{"n_experts": 128, "d_expert": 80, "num_key_value_heads": 10, "norm_place": "pre", "init_std_down": 0.00529, "batch_tokens": 65536}
Below are experts of layer 5 (counted from 0) of a mixture-of-experts language model. Rows are named router (the router's row for the expert), down (a neuron's output weights, with its number) and show model dimensions 0-159. Each number is 128 + 24 x the weight over its row's rms, rounded and kept within 0 to 255. Numbers have three digits each.
Before each expert's rows: a language model's description of what the expert responds to. This comes from a sample of Wikipedia text that the model never trained on.

# expert 17
What it handles: Mid-word consonant clusters. Mid-word pieces such as ant, aint, cept, press, br, r inside longer words: relevant, maintain, pregnant, celebrity, perpetrator.
router:122101088136122149141129107139163072118173122079120126143089115145129176133112130137126143130152137096155119141154172105155111141162214125141116162146132115136117122173131118130125116111101100140174144113140146105152119140116126133154115119154136145126131087167128140122138160176127138099148159121144136118142138153180155136157097146123144127146103147130078129123126101127139136130114188124120123129138144121145146106140093128118115098101156123171131154147107129066107142151130110
down0:130122129135140142096125104132100157143132128142113092146159126136138124162101156118156109110132127125170127095155133123106096113106081142136106083126108133121173169131124145132123174132107126119147138153165084184075133134177106137140145103153104131105129120145160161112096109124128119103100126116150134061142115082127138093127110157168108145110097102146148115110125166170138147124100157154098141087149128127109092147133103140126145113134128111147116127140159104135113130149128126
down1:117112133148186175143127123105110140141115146120111120114105133131138117132105133100119104161135162152118120139117141108104132144127113130108117115141107127135156140094106105121124126142123130136098105130145148110142155109140111165095165094106172133132150170136111133132163139129135108145111116112089181117056182122124152173116137143123122119122115120140130100110138137127116134118113111133122118164121136102143144140143129071141185140149152150162149110125067126134099123082128108

# expert 12
What it handles: Lowercase word onsets. Lowercase opening pieces of ordinary words, such as c in counterattack, gr in undergraduate, ab in able, occ, cl, plus the conjunction or.
router:125072125127107156095142102115096103102113106143115144090120162151163115167108135119104112126152146137114091124165145124136188106139132082126154121123115101154114141155104135133143119135118175100141200134139146120142112095121133146090109113080146090145151096135086132095102146132161140138171135113114130144133151123119132135117114160112122121179169123114152130096169111128136140145103105106110103110120137146130151172121139105102122119116181139135163118110112111168124179091126095
down0:092139167156125102129124099101122135138142137147140108189093099074125131087116158204125115121094142109126165165147129124109153135130134111141109157094105086060147132138144177131113155166134148121131102108143115125137152114166129138129145109118121120130128118102140138155136127093144107107127110166118103144133113107168141105102103114109118115121131106144061144133165130130149118106117133123156142133160130085119104170166142106060160091144110128136134129150115094146168123151106172
down1:151159139169131111127154130135132118149137144169123148147114150101101093150130071110102137167152142113116149120140120095138169122095143081116157158146147124124124094176136127112134124169142136162132140154096143139127135126085141102123109133127143166140095137094176150138120181113111124114170133125119123134101125101138147129153086102151117140151118137156128153145124169121121114145153190124128127129079089121103164141088158127145123142095191101149093122104119173112123135137145143

# expert 20
What it handles: Mid-word ch/ild/ow pieces. Word-internal pieces after an initial letter, like w-ild, w-atch, Kn-ows, Kow-loon, qu-est-ions, Ch-isholm, in names and common words.
router:106156076148150116115127145147131142181155165151124131123109135154133111087124146126111127111144144146143132126129149128126082087094070122122128185112108101159114107106101087120121106150174107146131085138136123108162109164159136089132126126123085139108172117093108146129160168149158130104167141108103131137151118115112088132138141129111138121204083150104124145142140133157113083119167158157115140066113122082107121085115144112132124147132150123142137129167136126131141143135171138
down2:147085136141102166120115144147127164145147090141094103100124122146124104114130159116084113116135116120100138117173152095120145123165116123100103178100114117132096129124067126102107116140149122168129128100157072092151124138111085091103169136138138114138125131134119155131125117132154132126142138109136150129135111111092105136115127111110129104109107142163096085131134147114115140112123132114122143135171087127092098117115140158095155145128157098132125152136161137119129119158104166
down3:155134124164139100140126102106132086165132119115110092145120150101142154104112135111127146115107128118139094134127172159129131151149124173117134168117183130142143134113085144117178153148125149130119127130150085139139096148135150125104112136095133110152092084148160125120124127114124127074124135124147163159146151083160121095157134143136098090162126139118122140153191129097114125087109058149134095142160175123164122179122169111150158114124155117106132140121126119159147114123112128

# expert 44
What it handles: Initial R, C, Sc. Word-initial R, r, C, Sc, St capitals or lowercase, as in R-ailroad, Puerto R-ico, R-ural District, Sc-otland, r-apper.
router:093144165109109124114118085112174137096136173111115105118098159113127107175138127113139181086115126147094141155116169102109167101117103128163142188081113134099144115140119099109132107142109075172081189107112138139165159162140134145108141154123134131146157126150126128147147177135112184080160120132097120112138124159104113144082142125111144121173156118117136085091113153121109113150095106144162143104123089172158125086129152137120124127129117079164117117167135145145139099174174105
down5:124090125132123080142128079163132157130098109137141150139100101111124114150162165155105173133111096138153115157127101141123169113098147097145139126151096120070115115121125109128131114155162112127116104116109112109126146147112126115112158093077127138128099121175130123092147121102129121102121112156117121171105098148114114143106132093159119167160137148116113145104144134148131132114142131157175165106080161140148128129189143119144127120179110162104136112147073158135109108179125119
down6:131119101089133176084120145141133091085106140114116117100157111130106107110107178135163111118170099131119133091116130090091150060129118104154099090154134192117149124131148146131117114151133115156096108124151119172135159108131131127126153164162135091116122096124149126120125143152145109144147133097130083115168116128149131110156151149116105139097139109075137133133067146126135104167141127141083136148121141146133122133134128134084104142126090109122133144140118124123140118135156087

# expert 7
What it handles: Line breaks in lists. Single line breaks ending a heading, infobox field or table row, right before the next bulleted field (- Species:, - Born:) or table line.
router:152092177141120136114130132111115153113118158123122123114143147121130158141141139168141144097130140108122092146132158126137114143086135171108104078130119145123146140193144104147147125110080089142139117151147145153145153111111109123113120199124133158128143114099165114134170148126094077141141079104112130114138088067195157109122143142125142152097109157131169136125091115125148131118099143142159176103096114098136139116127127111116110138136125127133128127116188081137155126129124122
down0:202095127124130127111133137120130117130095113118140103113139143080108073144156150085176162112129098092142158160086131094125135139108089090098111103088086095107127103160109101133097141128080139160103131187117165138120138149120125146138115113109113098119091130144127120060119104119155089078133104153053109146141141132170164151120117149105103127087133153081136140129136120133121107133114114093151135115085102118136107123074115099147126153157094119122119170141107095094121145126141131
down1:091157114119153145103109091099138136142104120130112129122130132114141087123109085103150134146134140144134085152124147144136126112125111125113141162079039111136129138115097100124149181150116140118160132112123127089097114135137134144115107132104158151119127182092064080142135148138149150122178119076132100142109114103100134108115112168067050074142130111096131106129132135139145134126117128109162135113092103111104138116143122136119148114167173098130128104134113139109125111117160114

# expert 2
What it handles: Lowercase single-letter word starts. Word-initial single lowercase letters starting a longer word, especially m, p, h, n, e, as in m(ap), h(omicide), p(ara); also the unit m in 400 m.
router:152098114127154167104129113134080092124121126102120171121150144082123166156104104120108130141115119129096129105109111143120131138133144114117146150111147095100136142131123112101131127142126116096123159160125129098118116089144156125143131094121179094153157113119125136162147145140142086161118143146101135149135120141169169105118175122128097160153115140093131098115157154133153142155173130087107108099131104114141146177136110110126143118162120112115175108133168151126126124138149134
down0:098134079160132115149155130117134098103122144074122141105123120099157153106094101101132120137182127146160110103151149113109115086095116086132145110091135163121107111138111118109129162144122142133138130117110098137138148140078116156131153135099130104126133130108147125144121142151112145147121117133075127160120094120108131095101161145096131134151141104126094161134159133143121122123096123144179148160134105130106124122107134180125142116131145115149152105132125153121172102173146118
down1:101134115153137131151117118196153131164123158100143126146134149183107103140134130111128147159095171156125128207152144156123166098139124140125151140097139099108070141123116131131111112162130117138126059143099114121095143157123143122102103118116131105151136160116141135144135120132180103110175151075123135158073166087078129128111118128100078125144151133159139151120133111134132134128127144145115152147122147140106143121138174162142105117124153066134133183122135108183122134160150182

# expert 14
What it handles: Space before numbers. Bare space tokens and word-plus-space tokens right before a number, as in Fall 2023, Highway 14, aged 76; also before following words.
router:112107136119061106121150108118168121089115141132078075125168127167140140155121140142133121103120138101143123147138154111130105130132095161179117085103175113077122133117124134122123148118112118095088154068119176111092195144115118154159119112174121135138108122143082136147122101139108148163111079089085122103144156114096131094157128139118147125153166114095163108146132157091128145135169109102115137142122132127138168128132132145101104160126182141079117113187088135151168135138104125
down0:157138079168134164110163144160166169125114130123086157153141144114110094079136140164170112101109126125114122121155110100125127172124132119134085155155158126124143133072103136085108097160171188110130153108163083117088097088111135163117132114112123109127130178150119108139100125140147150146142190128146129158113140099118121142135151128110132146137131123111132068134162126107148135118098080122064165133132147177119129149163156142122142127142162115097153136097160136156158137144145113
down1:135132059125138143148119138137142140121153117128080117129157121098149129110137122158160142167113110162126136124109118116079140096083154130145121122140139117076141157129106128174160075114190138115132060137115060137131094139145132119141097133122156127094119159144159154134125145157121128142164136138140146094107104134101144177121157138089151138139102146128098133180120143140144159123149098102132134123175119133116179112182116123124110123102090137109130109106133108142134134121106120

# expert 37
What it handles: Two-digit numbers. Standalone two-digit numbers in tables, statistics and ranges, such as ages 45 to 64, under 18, percentages, scores like 101–85.
router:108135151133081137141135134122117151098119148117156142108146116109148175095132128111112104138138120135103122128088150120140104138139098152130111140144150106106082145127115109117167104125100127071134136139102101186105098073135140163129120135113157142178178106114171098113167123082146078138122134155137123126143152135117138149114109114129118122151171131145140168147115135065166099114133143054154078095129101180133147146129152109090151129092156180139105142088092142125119135134101092
down0:150125139110118119186130138184133127096136108154141125140122116141103133135130128092101133106151121155122146118160150115129096139104173141116154154138113098145119118090123169157072153136150140176080107124139118119115158129101109121124142132160178122159126106136108150152121102132129173112108118162120135105123134120130138143117147139141153106087108144162120120132159083099139097144114148143130080099107133152109097130169101149111111083141124114107125142143148158139138140112132144
down1:146095095138094153122112102111148121141121114114124115127141116171099157134096120139132163101154119160096124132076110159156115140191073125149099095140110143133126164145127100089143150185107144110096135149152104148151153114094110146127097139112130123148127167146123080122122105086153112120094123126130093127169178113137134103115111089131142128184170142125103172111141126114161178190119173120119085164125140109153140174141116119133129085128168118116130112106117179104133124147153134

# expert 45
What it handles: Verbs and following on. Past-tense biography verbs (held, served, joined, died, married) and the word on after verbs or in dates, as in went on, born on.
router:140121092142132141157134163160157099109158168161120105121167134122148096100108135123112088128092107141129111140172158123083144129116127113128121115112112133141113127109143121160147145152105090097129085109105100121147148099121158145102121144162155127101117149165088090122147158172148141099146157148120108174146064128178143121121158118131114137150132140153113141150118161093133103114148135141133153168127177112100136128132121126113160120161111137105112132118141113151126092110137134
down0:114126162129106132128113108143143129125097102127140074076119122153151152159107146140118134095116132132159140147156090109134117181129107156166131120163097107133149128132129119102081143109095121115133154180132120149145081133121104155160099147108093123120108109132108148175172107109153127126147143146130096145123124125150127126159107116141127094109159108110140114112125110143125176130142113109113146108147137175100186119166168133169158137153086111116148111138142134107163118133135146
down1:124086188080148124124144141092119142145150131113145141114131126128096137195149097133158138129137142101132101125169121154116115107134158132066147109157131143064148105116108139086113164124101118196131144152116102116114167116120111073130129115101119128120139161095099127115131111115097124076096140108108124126080115139132067114130161113058101125140148159154103169134108112104153130173131162113119134113155127120124123127107128114098122145115140141126111127138150119130121144109077141

# expert 52
What it handles: ing and ight suffixes. Word endings ing, ings, ight and ign after a stem, as in starting, overlooking, fight, Episcopal, plus the word made.
router:111178137144105062139143190156115146131154079113113159104155150175104147108121124140138122138109132112139107151107113169121158147131137121119145169147110119124134133135103151151124155163133121138148105106146129163086167134118129123118125102138132129114100135162125159155129161136138147108124161167122137172129101139060150161086104135121134187162152097141114123065108138099152118182199103150140150110122159140112139133137136132111117108133115129114101106154153147098104142168124126
down0:084091120092127144138148119115120125079136129154146174118133208150121102114126145111146120077121137136157101173090114113162184118146108116078168136119141117141138149152125121128113137157105142152190142135163090124120182095122139149135078123103117118107161118140157134174121110131144175094117114125119108142112111114118110106130153144141092106131128108120155127118121135114095121140176122109139116109120141110156153111135101149140159101094138137093107119112138131131087131149135133
down1:137087132129156123099140137146182119128108148154145167114114135108137108126161134131169123139148147145161116063113152133151111137152182142091103104125097134153139173145155138146167124121173143158134118112130116130170151182134119140136092119130138111132051124148125109129161076105142107105119107136153127133154122154140137124151142146111087128164085085144129146143151109170131096111169191119116152135109099175124133119153075078114147116137123116141175135137150114105138148149141141

# expert 41
What it handles: Word-initial s, separators. Standalone s starting a word (sashes, sight, send), plus semicolons before "years ago" in infoboxes, "up to", "and", dashes.
router:133142161132152140121123099132093119146121139112092173113090145116156144153128140138140128153129125102139113150118148099126131174111156156130107120143105119116125119124114152121133134155109111070146100158118101158117111163134109113108133117128113140129129125174130175147151158126106151151098149131162132149137117091079128095103122127118147093081153104138121131123132124137115127159157149121091146117133079142141160133143124087148096111107174111119159091156164136142174126159096120
down0:173115105111094104133076134113115135157131116099159154142143143108112091109162100097142137119102116139114092145133109153124146105128183145115136135142142164107122115115132130134149132090123128161107110128116150100120124119198147093126158121120128137173168117151122137129124131136171112158128140164162108132124109128101096130167123094182113105109150080103117035123157089143135148174140146156134110148155123143141139120143087149122147133166137170165175115128166100090146158072125105
down1:111133144098127141105116143099152122159159149141100115097135140141140157107113124148146082087118173141088114104109162085118139149110123098108120113129134101113173125103123119122132107092130090141173138145127130109166172137170113129132083113136126113134150099173099138131128084159081145134145135097162109137151132139134129066135129166136111108126129152131164184081134159142124136121118158137128121117157080141123140107094081178135142094122127129191135151130128120144137144076138109

# expert 63
What it handles: Mid-word or/om pieces. Word-internal fragments or, om, ors, t, ty, as in profess-or, Th-om-as, Wy-om-ing, fav-or-able, at-om-s.
router:123148125086140136118109125138117104107115156127138103126184125128084154078121146160113087147117129084114121142108129142113109138097128134144109137172112130141128142147142137110151139144140106156117149115178158143133111113141186117082120121126114146110143105157089086152098187114091153144121142124135145085131149117139150128115182128141115149099096116132142133111121151177137112150128098089115099098141133105110122143127105139114088102137114092117109121117094122149166111130088176
down5:158158105171137132154159125151134146126172146113126103136132116070105143136137152158131111112125139130170115137155089092112135095142132157074081143095169155154133148120130085139146162133104172104151137123119074124163119107116141150079102117110151115166107122136121104107171112152155159135091144111146146135141126108126128095169133132141135101128129115140108110144140137154101137123132100109166154145122139106099115134126122131129115129105147121095139135125045103147091115105091125
down6:149097153138111122108119143155120139091145163137099124111100100075144098122121131114157085105140140101131111120141137129101131151172148142112102098123109158081143128135064113146139147133123124169148157124120146097142134096177127085168166155136101101140091113082153107104152104038095100124101112146108120112155105119136126191122137119099148127073129078120116151113132143159127144101163101136176154134157122145122146064161139117140143120114163115121140121137105136148126144168078129

# expert 54
What it handles: Table cell separators. Pipe separators closing table cells, often fused as ) | or s |, as in Preceding station |, plus the suffix ers.
router:121122090129127135135149124131071136144160135140130144091140112110110185140106149106119104140093117149105155091108110170141137129177101090180075148131128121154103150143107098122128089155160154113102088123116135094105118094132132107104127096157122134161090117145135141155108093117093119184136074110087127138139090104133122128133096132110128083143156143117154144104131161172114099124118090096105109123083135141119131124123158135131122119114130144117137128167114113094151157175103112
down0:134123137114145096162133101121154167112095146152141116119127147142122090136170115126120095153095141131108116152091105149109137107123100117146160125152119124162129142143143106102110149130139149189120141179087133126159126105114124164100110118150135122092135154140107128102159163086158171156121115145103134137107119151076079154149138152125136147174104126120111090114104141117130101162122073095107095064106135126143103141151132139148149147151157144104176087122129089153150109153103096
down1:094159137122142163111089145140139162086097117111138164112120123145105115114117101141133130141146142119142164137166172109090076102144107144107080156133089080114119169123161110137094086125142135141150125165110132158166165144111093116100151162117144161133111107177163110123164131130104125119148159133138127124111103101100148137185118137141110156157114116126187134047104131144126152132152124124059117141106100140137167105117148132167146139144135102068130129147108134141148133119138140